{
  "n_layer": 13,
  "d_model": 320,
  "n_experts": 128,
  "experts_per_token": 4,
  "d_expert": 32,
  "d_shared_expert": 64,
  "activation": "swiglu",
  "moe_layers": [2, 3, 4, 5, 6, 7, 8, 9, 10, 11, 12],
  "router_score": "softmax",
  "normalize_top_k": true,
  "routed_scale": 1.0,
  "balance_loss": 0.000321,
  "balance_bias": true,
  "router_z_loss": 0.0001,
  "shared_expert_gate": true,
  "init_std_router": 0.0138,
  "lr_router": 0.000631,
  "vocab_size": 16384,
  "norm": "rmsnorm",
  "norm_eps": 1e-06,
  "tie_embeddings": true,
  "optimizer": "muon_variant",
  "lr": 0.00296,
  "beta1": 0.93,
  "batch_tokens": [16384, 32768, 49152],
  "seq_len": 256,
  "train_tokens": 254600000,
  "steps": 8644,
  "dataset": "wikipedia_en"
}
Below are experts of layer 2 (counted from 0) of a mixture-of-experts language model. Rows are named gate (a neuron's input weights, with its number), up (a neuron's input weights, with its number), down (a neuron's output weights, with its number) and show model dimensions 160-319. Each number is 128 + 24 x the weight over its row's rms, rounded and kept within 0 to 255. Numbers have three digits each.
Before each expert's rows: a language model's description of what the expert responds to; "comes before" lists some tokens at least twice as common just after its tokens as in all text. This comes from a sample of Wikipedia text that the model never trained on. Tokens count by the router's weight.

# expert 54
What it handles: Digits in numbers
comes before: " |", "–", ",", ")", ")\n", "\n"
gate0:141147128119115145123152128136146174161139175087132148134126144149148133124145114221104141112110172134122114086131092103130124129144114146122124114170126088099128140145159147119088128139097137102120130108102112127148131161131104099097100168131130145170142141103114102082122152178146110165148120108038161149122100187153094167104106148078125133142143121146115143134127146102115143120180117123157110097131129146086112131129098175104111112139131133130123119124120118125125126109142105
up0:132149156074157125153103138141143100108157161106156118134097131131131141069111141135099108156148156175145104156094102095105099157117129145154108121151139144118110075134126121123121116082088119101140119129142132138153130120112149108100132131112159064115150135125134144150071160165143125102135153134105122098133110126099137143121170104156137111188132144118150157105090158096164146100102137138092142133092144114115109093089112124120130152129113171133140175119128086105118096158138100
down0:117121142112152125118106065086133125111138134142148109108152125148135168167134131142101124126151120126173158155133099112121143106118142068131139129184120134179124200134090125110121095142086135135170126138123129157103109116139116111111105079125122117141140146126179180094129126164135100130111130149105157130159124168144101150095111114144122135153137127138126088108129131133158138160125120093163140091106142100097108119135149130143164089083119172135120110181127137130149058144155124
gate1:117201111104126121156182136112123147151113143150118141149164139135135139155115152161098120134134090149120111099134142147162140185098153130130151130128115100135141117124144113100109146089128134172094144115111093141136130077128134078149109148155120132147136126119127121132101120162155095128092163138118134113169112099108132123119105082187102096113133120138107130152123138075108093122159141132117112141126109118114122136099123158087112127133113174143095125103092123152104144155129142
up1:152142143139143154122117110154127109160140105155102123111108104116144113120124149103097113126132154067104152106123141118090121143118117132168041132137124157151119176069139150125117168109121128118111153139105134123175135158144130108148146130133166093132132163132126101146128154096169143157087110107083109105125142161111129115109120163145103131113121114130115168145152151167165161085125128163086163119166124129110153117159130203117086124099138146158086156137111111182145149158122145
down1:164121094111132163170099143106147145120142142180186103161128114147112126098150143189104138153149138099097153102152124122078176153116104147131148124083119096135093089141133134103135091132156159146115092120142152137080147119116138140164155145114126107185116133145115120155105178129133136122111179156166117155079114121114109148142122138179127127134093150159148114135153132144123122094160127140138091147149135107144073102136115150129154112158141082116156123064121168081165129097127097
gate2:214104107088134093088124131115121142105143130107122126148141146149140078140147138143157181159201086140129110144119147160128126106101138114101144120097128123149161147140116122097097143134129137155139147172138153146084135114145132141156143150141103158132107115148156130156140134092091094175112107116098121145097152138181133140124096145139166103132122154105140142160078112148099136085173137127178140170116163164132129121136154107133123124111118124065099131105143151137132127135144177
up2:139129105170086143143131115169149129136128126150115164111109111148114133159104127114117151112081163109129093137136129114162190134093174104139148129112111134098113115112076120118120166159168128097098116107133145120119111112128148126121165143162111139158134150119138105123122123094168183138102124092154132107122127138113070118095096113139134112173092126141155149092156125151109154132098075088080127145117121154139140147091131107127124162111168085147105150105146116130109181123097120
down2:113107075079131133110140147134155157140089131131088126108176107112125138152126117120119141156102120120100139118101165090110110128122149132160152112091085144107127089104093144112094111119128113161143136136159156119128108079148125096148063141089166139129172114108094161136105080140131151090143124092162115124104164131142107178159121158139115112125128136157124128074114119103144146119137108140072120125138088150177123161147102124159146105114145152126096078101098146131085151135156073

# expert 9
What it handles: Sports competition terms
comes before: " of", ",", ":", "\n", " (", ".\n\n"
gate0:102098104119120084133152119143145103147146118140140127121139138117112146138089100103114136159118143122150100132129159113099155138152159145164119119101127180184133134115132161103092143114140108075143092172122191142121096142129140135156131107129127085108120090167119128070129138131147124129108125133127087103126110146125139081094097117157132136109158124125124103154181138141119133143132072131143076128128171134132143076131112126098131093147124120115123125141125113117157161103143135
up0:138120131122108104179107134110161123126143158125145091158125132088092147098107117126126143100158067119134191111134130102149124113161138132129127122167109102146172140126140097125160130141104144101130135145101132093136157116140145144178107079147145145147144151142094136128112100128124148087121174141119091096094151135119156162153105135178128077160144152170090124150131131127133112109133152126131117159138162107142154143171105120124089123154088082125092115129157151150128153124127139
down0:111169138138142171111117144163073114122146122163166133097094108136115110108100135142100124136132126166089092150119180109120110105129154146087094116099151052126161130071107148150120083134139125121099119142139121159178116145181165132118123127122169118139102173119131109162115111111135148076129096111110087158129176156163129091127146149165163142134074153115090116138144126094117130098121140064143130128161110107141131175144142116123148154172121099104122132126139121104157120128128097
gate1:100097103116103183154120075176075077150083131155127092137089133149172130133098130110111121123122161109132120115133136160148121120139129135100156142137142129087092140090108126097118117107111140101132100120154125151132153125144109134130162174163130143115131138088147129127102094140108145109079102128118150118132117115133121170112109089084144149103138121092090156103136099115154145136103126120150115151117116132109118112121084147160155115117145161127105096116148104154134167138127121
up1:125131139128111099133150131138147085135119093124142126129171149144142135172151150117102118139150074151129141140126129142134177070104128090120154119121092153141103127130152161110102113153165162166149124159128152089077128136153160097100153111137182131141117147142129160149122160120200146073135099106131152119139166130146126116128159130173125116147132136093144175118111107094154130140130153144155122182137122123108100122128139166168114116117177145135145066101113135129125132081149169
down1:132119147123114130107095167124113140111116128149117133118136131118098117118082107107140077091148145139122141170123134141099159135130133171139123162126148143161099067089153111126172116094125136098118115140146146127150120100120115126141153117119159120167096142120156142113133103164181126101128096112146125128139132151101100104149126129114095114152098129131129141087155138087137125139130096133090131132113090140138168103128106148125121127172121118122125102138142155190150182128096132
gate2:146111107118139105142094083126166116107144178085132187130114150166111165144147122111147110126142148134106148140098145131118139121133111133134142186075113152157114148124101146133133130125103134110085110123112124131135070122130138142132114111125114104090137144121138146148107070137130148117167125128081079144118063118143118138137145130120137157119150124119131113139131124159141105141128117166128098153132149115130107173143135113109149119136103126098116100158173111131118179060149164
up2:116117142106095137127095137131131098114141136127137119141114168132105113109088098143133143146095111147123132138099077125109135133097136088130137123220126111116139108144144151112102143119127141144112133154138101164142181169148115130122116072154112133147135137116119131156114162124108097128126124137130116137143146119136109152080160127101085158122139103168139123104127113117109168085133112141074060106176100136140162123123112109123121167137098098160095151157115094127138184114111154
down2:176126158154135111172120109145115188104118131127164081202144141152120152147095158130129114118148148155131124136136155110118133123115133124111137120143108129086133103124132158141164133148129115139127165127083174140116113147106121132157153127144136160146115141107152088129145180158155126126100122160123164109125148136125131152105126131125146126111151137174126119120144144125147123139110137138113148123123108116112139074146177103158106147093114113138130112087091156119159131152159100

# expert 33
What it handles: Prepositions and music credits
comes before: " the", " a", " by", " in", " on", " ("
gate0:152157097173117166135141135112153148170123141112099129143126142135123115147115129176085080126153127136124167094155130121109149119082134156135153145158099095166159125132145145138119130157149129177117113147138097127136078105124119136106113132085089134144085144125182154128150162114101132164147142133102127105129130113098127112141119131140133115150127135122148157158121135126139140120140116136154130131148143118113134106080151152124128159098095178145141167138147097146140140118161106
up0:130125146141134130133137165120101104141131119153147166162129108107100153122090097114161129155121124095157111136146097129124165131131135130144119185151156096153138124114135086115099119116180157095150102077137132114124140103130143172098111128147146104148134117135141090099135118094114151139128124135176151156099097147139175128111121098133149129138142121055153123117160115121115097132101110115121101112159153133105122134091209154129122160094083119138144175142115088114139102151100115
down0:144120150140148121120085146134116070121104124102130097107117166162154133126148162114147159122163123119151172153161145158132102114139119133108151126140158136174109099132178121147088134110127134139123109168097116122163150149170147131127159118162143160145093091098144126142152134126137088102139145151135148122073126091127130126144122115117119172137143119123125144133129078126093146143095138131159112104156142133118120124072146175197163127128118170150112138143109114114124110131115115
gate1:147147134099125119171099135150127137120104136135119106132111106106102143096141111126110117127173148111138111080129150142104143184185149121129161140102105131090099120138173137123090137143181144120121106143161144129121092123157149127100125117095096179114148112171124132164132116125116145153121096119118134086130125147145136133143132126119135114136165130083157120109122125142131124132118091122139194149134099103188132111132145065169135111118061172118175172119133145146053137128134088
up1:158191138124132141132132109119126138135073141121121135117104129100170127163100104118154079081127093124137080154149142105097106106072126157217124107101106136112098151161133111137164124135132103148119130164154120129146120110105108090125146100121101145112125120159146115171136130107147144151140161148128125120148152137110140144098129197110119116163128123178119121164115112065139108125140154108106150125136148147150182146184126134126124117134126185135145136129154163139078179114144111
down1:127138176129142119128167130097139115119160132098160121114181119097104134138137132106157119114110127102140113128118171118126101122135114110138148115108117135098089111139124099122141102109146151122137123136126099113160140108071142119153108159121145109127095122118137149119113119091166163126117115174132193157140142175115098120101134189180109112138143070104118161130144148095091106114158144154140131160102132119205121085146141117131127113104148134159133125119114123076098157143125086
gate2:120149129141133100123147111115103098145123125126138114165147098070099132096137146119124119094173114122128145115142094105111158131124117161135115121134103111114133125135127182175078153139132128091142181129120126138083101109140130165116124161137138131119114113111132137136105115136080162101124173125136081136140109099129129151121174112125169109170148135121118107148116078115114079125182126119129139131159131138126126143146091128074128146109165168099086117160131163169141116128106109
up2:148131134113134112092134118110133172169145134147154121123123106160135130121114144184122141119123120112124147143148089091147136179097090095080115111136095072130143136113181136133167114158129101118123072113108125122119132169141122113130126099149134134187134132138130167124078170147118124084096152139098085157138121131160112151133130128070125140102141172115087111163133137116126132150108145123114122124148138189149154133139143098108080154106110115151133143075088113140119120095091090
down2:152134148123135139141108153151105094143122117109101120119130134102116106104138159131154115094139134102127102128123121124138117113142115097126130057114103107105091122100098164157128100137161122123139154146148124126150149162139140117062127140125158088127123102123124134116083154089125100128097132144130087159147120099136101123103153107118150135131161158129129119092078128146114101105105109147149137108144163100130192110170095112127067146088149134146124133107133083098136115189155137

# expert 50
What it handles: Ranges and month names
comes before: " ", "1", "2", "3", "6", "4"
gate1:159113130105190107139142105140101104118114146091185099171145124080141126104142107087084140131129091175111139105105100110103104108111106079118140160139107129088114126108124087117120124080179146120146104134122178126135109112118197149103136149092145125144132160108152125107138107123129087185147100112162171085115151116127169157112093140166143161134104134125119150139133106090130156194101137125141114149081101119154123150133138122135086091109123141126148140121126149143084145112121121
up1:191112168094131122145115132122165135144100120142112107114150127136161154128151088142120151144088108118173149129109175159121130098125112112157143094105157107144159152157151115138114200153100097164117125147107125123119153133132130122112119118176111135098135164125144123109116108132110086131117145199133136156159083104129110140162146125148119079158188140108111100118144139124149128139081138101119135141116148126131126149154152134138139091138157102119083101108122153172150133156092135
down1:143144092140139160139120146176153137083116107115106122111083155114121201143112180134102172124151094107106148125122137091166129148132131118136135093132097135177138045122089150158081180087130121167151122101126089111134127102116108110151096109132107121098126103163146115142119128150144147128129052088116119121071132145117129087089087129102091131083122144129147126101147171121120142134104136114123153121160105138105095164124124118129128133153152131101126118078117155104145120105156122
gate2:127097114078137118127110123152121181112160111123125151140147160117143101088111178111090119167126108173117096105156118135112129162103149122171151147121109137148120161155126137122089139125106152154154129143112140082095157143150141142113153134146124131142152137116137121176136132151082077127168145141120117112118127122114075145172173150141129132156137130111143116121085127155101123155127119098096092117099134112083109119128112105154138193118135122137053140122141117108118160091104109
up2:136097126147172185128156104108099098133124140149155109121059087144131130166152116144135152091136107100114121123090147169113109138129151102136127088141138139143137117117130092134146167128121099133111144118131121118118176153091161148133144129113128116132109148110131119186098143104098138143164091089131134089111143149104138113120093107162137137180108067147107167163175101110132134114146151121180164131131118123102171110115140145115115115108120118121119124145100158117129113165174116
down2:145099130130140124104132139127159159139154146153101115127133110140107112138095158102080142102149119075099126125175147127119134119147174106175129113137139094107107165145100117093148130190130132121112151089105162148133114127139133170106124120076131098146137112126143135104146148133157159102109115096099145158145146140134135149141156127127085108132126130150157113171161115106130134119120133137129117153175082112097188084131151133128108116093125145125098129128156157151093124116122133
gate3:169117182169112152123117104145156144144130170109109121115128127097113126139126143139146111127153122129085129129106158122080100180109093144148093135141038124182145137145159113164088148119136145130144087096099122160126136088120118136095135113138172138149126130087097134171134166152128111133163108124169136152076136146122120089114118125126123159146167148119098099126132131122104106111060121083128136144093138103185122105106094146174122114126118132125132097086127115138105131142102109
up3:117163156096090125111160118144153094171125137147137113180131157123138126112144054127083139118142128117107139118103091175114099155154103087179131147097104124125152140118145148160124112123086167120149112126111127107136123073147082106137152120119168122113142189127096117207098125134142136159122150112111146117117119176130130109123112136107113158128164143144105087148127106119163135104152151108131152104131099145134128123144057113141134128151140111128098120083134145124094151120129114
down3:125139115159107142143140103103099174142125122107155116162176135112127139125114152102150126148096119115157123100142087136122102129139155127116098141147179134132145098157105136182205119121136108158136128150109134148133110108123169083128124077112123152100111097129118139092142123073121144112120123155091092104109106164157141095119132121145128145130119096103146153129149141113136121104121090094123160115123152090132160122176121187106145151163123151179100170095136112132163147151113152

# expert 25
What it handles: Sports and politics names
comes before: " |", " League", " Party", " (", "\n", ":"
gate0:151106134155137127073156087123143097159104106075084131100127147117127090146143116113137120162089139108168148156171119138125131147135110175201095172123132105152125177114098103138079116163128089149127118125121100134114134137111140129133116138164145124124161114108135128132109148149108166095114122104122155106153113127121138118133184112145150126129133135095137118161123167147128121166148137149140125100156129128136119149119149098126069138125153102086123153123120130104105114120138163
up0:140115108136123118112091114159100130139131118117108131125144158148151102112144113120175115108147184124095131100126113146149121104116130175111135109086108051137134199111128100101121093138139171137102119149126139092084099122077108121145082141121105172099118139129145126140103142146106162135077135134115098110082129144168142111092078107149089114117127155141155124126126132107098145140168155119136196139119129154160154150092152144111161100139150143118129113104119134143145127094180129
down0:116072115126205119121144122111168121146102156100112098156151057128130130104081148152152128147125146147110064169094115117138141156107152106125137110110151124109119160133146182146125110107140129136107130126114148112128115075157155126107071107136110107095119126146137117147101153137125149178140133139139144136148096126113116127153157140142177102087120099160166134133110178111132118111124133138097115124146134132118101092155128136132090137112110150138104162086137167130119112153161129
gate1:118083167099128123130095155068144082128139175100089125153183107138110096130123133108138126151104110128139139111085168103113096171163116106085141121134101139121166137120126111180124114110125125113120163111152097138165122123118112111136117084127137094120116106146098112060126092121169080133147104130163104112149148161127113155126146077126167092121087173139117099129157164132127140102151091123117109122162149190106134155125086124106158145118095119124104137103137151100106147132112155
up1:115130153094112077128170157120085156120101143120119139141151127173106147097135115120118124101164138076138136092140147177098200148149163093095189119130102150105150103119142134116151123134127141116146118094114109103174135127091141120193112127192131170164126119121141129112140088174112099074105133157092173110139155114115091106130088131146110123154126104118100131135162116080138149148119105116113139170062144104102111081120108168121101137139128130128087125102143117136122140134089135
down1:113105134100142116134116118138139162141088093138131139108128139128115138144139102113138136106067107064167134115072161108158088207141090110123140146142096159084143129192112105155128114148135128125177141087101094082105102164147114093110123123126133102120138125114101174109154172124095121128113165131139107105148096112127097134115102122161116141127113151119162158161169140174112129196149147122132136123142158111120116104129147151115150146089126107149142166104126097089171103111139133
gate2:153120097129136123148093107128104131150115127120116099156129112125148149163129135143120086147167124169147105115127124089152158097070126108131102147167132132137119126167118119129138087131127133157131162123123141130179114160128137121122143110133115125166146118154130137142126132160086121155114150124137156154154110195115152134119134100126142093104113097110129160135132109107128125138154107176151122190128119142133164115139071116160119118111132167085144131097134078149073145124139135
up2:175137120142142173142178132155150126122168096159138160123128144122155131120122151097109108162105149125148117132129143171119113159145140164112164104130136115121123120114156118166115144138127128112170075119129111113093137123130135084126110167099156200120114155121098137109075106113137144181121120121138148170124152135106163145138135125092117087117114120099153118081107145171122149142150156106192135109153106121114136134134141128068096158134069101115128146107140136118113133139130119
down2:111144111139167148120116143115140123093093138092116109140180119165145128117127121114145124114111118133153108127110149130091130154126168142112131112143145070147113143101146129141092092140135133095177106084074107115107155129159100105155079082154129116088124132132160109131116129089134113129133058068126095102100103132152184098113104119141171145110107115085132129096153108110144125138137119140171136111116121111126097101135121126100077159147086102100141112130165132154115159126123112

# expert 20
What it handles: Table symbols and quantifiers
comes before: " |", ".", ";", " |\n", "\n", " not"
gate1:130118141127102108147082117103092123166174171162087128156148145103121118121124100140131116084158125076152136137142150141150156097122121129073145115130135116142118128163086130177167133102120090145140099149150141142080118131113101141091091112102153150166151146135138099145155091146135147139102110071105121093091100160122069120134141154156128118134144153107176147116104155155113116114136128140130128161122079142130110136177160124109128142127124173169153130082122155148106117110159122
up1:118179122161130122127140103146136094147137133120100085082078117177149132119142144136091113101126126119106129123156133087137143102111152125102114128138121156077136131089134137136119118166123122074111103104129112181110116157142112108102049193146145133140122109132120104133107137143152095117092108125148104106141117136127104144088121148129160135119132128103161155153140117104126123122152150112173100130127137141138149166105132140131179159173132126160143117123122140122119111127139114
down1:135159145102122090121135129183117153170119118106148146124109137151084129133120162129100153148159129123135168150111074158196157138103096090129134154103111130163132128064118163125107151131150142155111117133126119182154124141106112155084125165111111157148121111116143100102132117108154104113166080137125154124102093100139074122114123177130144154090127098133104114146126103136156116173111167160098075143174138130128104130104106105109122141169139130163128137153114105119100116157131143
gate2:125108117129153121115138101157116106172115095107114134128114143130181126134130111125094157127111156113118131137117087115158136120127146160132126141131178145140161105163153154110124149105110163099141121156139169114116108142134117121138179127136111171158140115097112114118145129098100160094139102160176109103129122098166148143125157180116116125114120099156121133089139103153127157087136138130101186166119096153143139180133140136118159086139146182155119159113132144136105089110149111
up2:119134143093139100107077095102133132129192115131142112088132122130118153071133110159111126134148110134125131118136113126137150122092119113085094093126128136110100132185103135096154111114129108112114137097132149130096115136149170158104150148167139122116113087183141131106149115143080118127139104132112127170143136186122085157156130113158150161140128138144089080123142147160134115124143120122143128154128153130148088129121150139153168096135104123111130127129169109106145128093087116
down2:124108097126061146130113114167150136136159133103141145131148126145117168138104131116145137127141090154149119100132068109151150140152121109141110100158114104116123130165112120110144128130113106152107174151152073133133124157118091151100161066126154119089157118117137160115169148142127149135095114153105125137104134200113099128145133161191121112138108117108155131153150131143080114125150148174140136124168134124104131134114143107135077124129149120148096152107165136119145132109151124
gate3:141150167151123121144083099083156112139155071128132163142121147106159109120173127142134135137114149071109105141128124121111131121134130136074114137135100164126136093148110126149161158090141084146120118155152124118147123137076080106121103125085124109102137108154084061169141114103149082064155133111108086151162129087103175120119122141159119123153153145111126122134110068122158114119156117132093128118095106146111112121127136160165128084155129118115099142144115111111135133106153150
up3:155127136127098086126096118112116108127167147134141114100111146160098123094159149159125126093149198123090150155124163130106113123099110129105104171171145111143125100117112143154145167094131169133076096125196098142129133125147131120126092150126116114086093103137109158138114147102145142158117117138154131116205126092123163114113120123160110128153135114134104133129093140142159116113098135127114113146115102142127117129143149165137135099109115150132114142177094124136141156144119103
down3:132120135149086170138109115117087130149083100147092147122146124108116147128143151124091094124140186111115125111116150131161096114109121134154145129105127100106121149103125105111111099117159125103128148136114083106131187137107149143145157145133116118092143099075137101165114114115054120127110137120121102127156131117106110097088151150091096152176130137150118128137118143123099097113135079109125144105123129120115095134097093106131140091103138130130107115181120160164149148110142142

# expert 41
What it handles: Digit two
comes before: "0", "5", "4", "3", "6", "7"
gate1:132166132141122122123111135155141120124137152107107131099119137100148125133095130130128164157137099142124139110174136165121103148157128153158117132098133075162148062139123148132156110120143131107173103171102128114133156145108128108160133186118107092103122095152122152153148144111146097104122107122102150123118105167129114141116120100117142130138142169105127140127110123144130134144170112141078169138101164123156117135103132081156153122113155117134102117157095126143142154136136107
up1:102148108120150100116126127095132084164109131080153130150057088128135105143137111097077133123129140165102075107124162082116149121103160156103127121096165130137161151160121145103112146090137125142176125122111096133143091131144167085105122160126141160105114142128143129101173125139087132145133127182106143123117176146124126089112141074146138149146109117137126084107110123100109144124154091152109127128118135131129096099137118128153121134120151141102107117133122108156113194114137119
down1:166101148125101116122105109113134169110172128123135122126120128168179157170143146141138168085131139084134150134103108107129133148162167157103125116149096143104131128120111142077140104173168151121121163132132164110133089162123121059117109120121124147088119106168138129137165101115167135101158095130123115130114140098130192156107077135152142101154116130135115145118130120128149153110120098150117099115152148068128129132147143148145123102088136118145178085137093185152109140093122131
gate2:131123191104119150110129130143192155130120113127094133140161108133136180163096099111138146111142137103111162146078147114096145108128119052110153160144105162130152164104096154094096167135134121128135169132124161098122126116104120083108124105100122115149103165094119130111141158114158104180176168179144118089168125161118102142114109097173147138146107120135101122199107127110129092157136144140140106154160114098124117146101129158100165094103137147134163139126132149151086156125101165
up2:138111140128105119113079150140159127130126116146068148101138133160132098168158114087087121117093095165112155116098132136132148132168153111124194101136144143126134092132138131119097168112124148138141172120104119112115123101114147125147124134126119158147137164129139119173138105129136114116129141174153148124132158141134103083141132130075133065139106118122129108129106116110128101138177144104107120151063162097058099130124103107123106151118110160126089145147102114070159167131118165
down2:166106104167150145166082179150132125146117146121145134071080140110093085087148134144141162116131138161134140082154174152130119103105158131159093107152072066099107105121163127185156130119134117120094171105099148142101114112173107158126130098116135175115186113127107112103156157128115125124120148109111144123120130133166119138128108131135119122122109140155113130131132157118179119157142152171077124108131153099113172104149100187141134087124139146127100097138126125150148104081155121
gate3:148152156129117115142130111146108127142175169099151080132152150108102119164144162144125089134111123128154114103123101131156111141102156139167159120096137096119100131094129135126100131107132133149118140158073143131177169143116121101150186102126134145148172122093139141144164092094125106126181119135134150121117115160126062093150141126113138158121122108142152133124109163113071146124114088177119105127117150121142122147065154135105123123136109119111132162119133133143166153118076130
up3:085149126147129129152146129163120151077118156101132104112151100108147134166118094130164119112139117144132140128166149124126142105150101170103154139137113170119143095142152143115128160088142108125115113131145157143117135083098120113148139106138173128146161136101139125107098128120124141139125148148115110146120159143105158126071151142146156087090153130092133097130116129132161134152152149080108107151111145143137128104086122141133146103116141107182181097142098123080109144147090124
down3:126142165116104129133066130118094101084146153123140100114101153117115100142110102136150117147173143100122143080112118130133122081151100149152126100137149188148124178098110146115088162126108152103120136117138120123140155143100137100074141110160124118138084125106126125127119089123128104160138125118106141114111132106119108158097105146123112116107124111118144107141120114100094124164139172101134140138088141124116102129119168119187132115149072153165119083141154118138134125111133130

# expert 57
What it handles: Digits inside years
comes before: "9", "8", "7", "6", "5", "4"
gate3:118126159127125118083128135139117119131144162131158128090126146119108139080157150095126068093094109089140133098127142115129128160156119132106123137132154111118161119094166134122111110165143073068124122155096127137138121131118101073125124164121128120106108119081135136134100105160134151118113142111129154131120075121146080139109160106159098095120148177107143125120136124115141124110146119100130130118140144110160127125144098135184121129110123137158138121117100071122157064127119121
up3:139122111151155144132150140080136090127134135133150132115161106103115150095158146112134113157101158066112114138107170139146121102131122153103083108097135135152110140119111148106139120159138130066036101143142125118112148094147146134102153142192113148111112129187140126135119147123095137141115098103141149151121151101130122120134134083096152156128127150113109132128106161090161144097094089083109127131100120153121068108133159149137148157095123107168160151141154132111144146129142130
down3:107143111111086144123090143132116129105121146107162146122145129150150114165145127169140136153141144126168146115144178148145097144079113132143117149180093156126121090164133085102126128118101147113154118135132104136109128211154129133132169148114108100150112153121115123132108119127134116189112143134119111126084072157121159098102136108106121111118161097159089133162161102125137121184151135090143104147150102108121187157126119107114134133152084121099138104144150148166127158162085124
gate4:148136138147111116155124127143138133146125153213127155112142130110148155138176150157116106162153154175103108130106141121132121134090130149140132179119152125124048105130099125072158095114139101105126162111178118151121100136122112166134163173140149140142155102122137111124135118128120166104064107158163116107116153081147122076149120075136115151128165107136108122134145168127069141105156145134095106112117178123110106133156141138124100140077126122118120146109162098098140146157154111
up4:111104113104147151099153125168130107135143144115102103155173109091115117110118120102157071148130141151079110132161138154112114144139143175111115146110134090141114113141134140157122091125126106069094152082133109133125085108104091153117155161157153111158192117056100134136111094143139135161128102142096118112145103173178127076108102111149105180130112134100103127144146090146080126140119107172118111111094145129119154087144113111106112124153146115129154120192102127109111123153117128
down4:192089146128110127154130102130111123147137077181087157143142078112145083137132099157102136146148135126097100077138082101105109151138120119134111127160141100150142127123122175149122105160107167142140055145143121119127130122124096112144075177133126128164162157105112101102137073122149128110161123153131151167087172085129140146121147148124094155102149108089145141139139120160145099149152134134134098141107152121089116146138115112142115105113133055132124117143111122145134120116136140
gate5:120153125176114119126140111085128107077126160125138127100198125105145146137133130153069140121142102065091144157086143144136150155078134099135173157096104150129165141117150083105117099160123092157128085152120107094089107144111138128127098140115132110111121101163145110122121167113122149182100122130136181120135130142102134134150150159097171107156163127128138135115105153144154156135098164128097163138132142154179113135078084138129127109139124127129119124108162167094145098129131100
up5:175103096130142134138125088122135110110119098121155118160142145163106129148108132146096096139091139110105162138099069128158120113092113131162158132079092112133121176141140162129115146175107145116161107184116110138150120134115145103173138123104134145105124129149114091126118112096140158160112123185104140160104116135107135139137151119093110108110082102069139141140095183132132070151143120101163142143109126112132119130156104149143097122110135092121091127138115177068149104152123110
down5:106097128131107164166138120133141178108117146079095135102105118173115126125124136095063144126139103108119141078120113124107119139143130107156143107122128137103132101136094160114142136187129127106138165118143093156149127125130106112138154116144150157181171125138137116127164102111145094114154127130155106083091124157089123115093107151154147156116138156108148176137142156152088108085153117145073116143132109143150137151145118092163113095149118115099101137120122103128097098138135156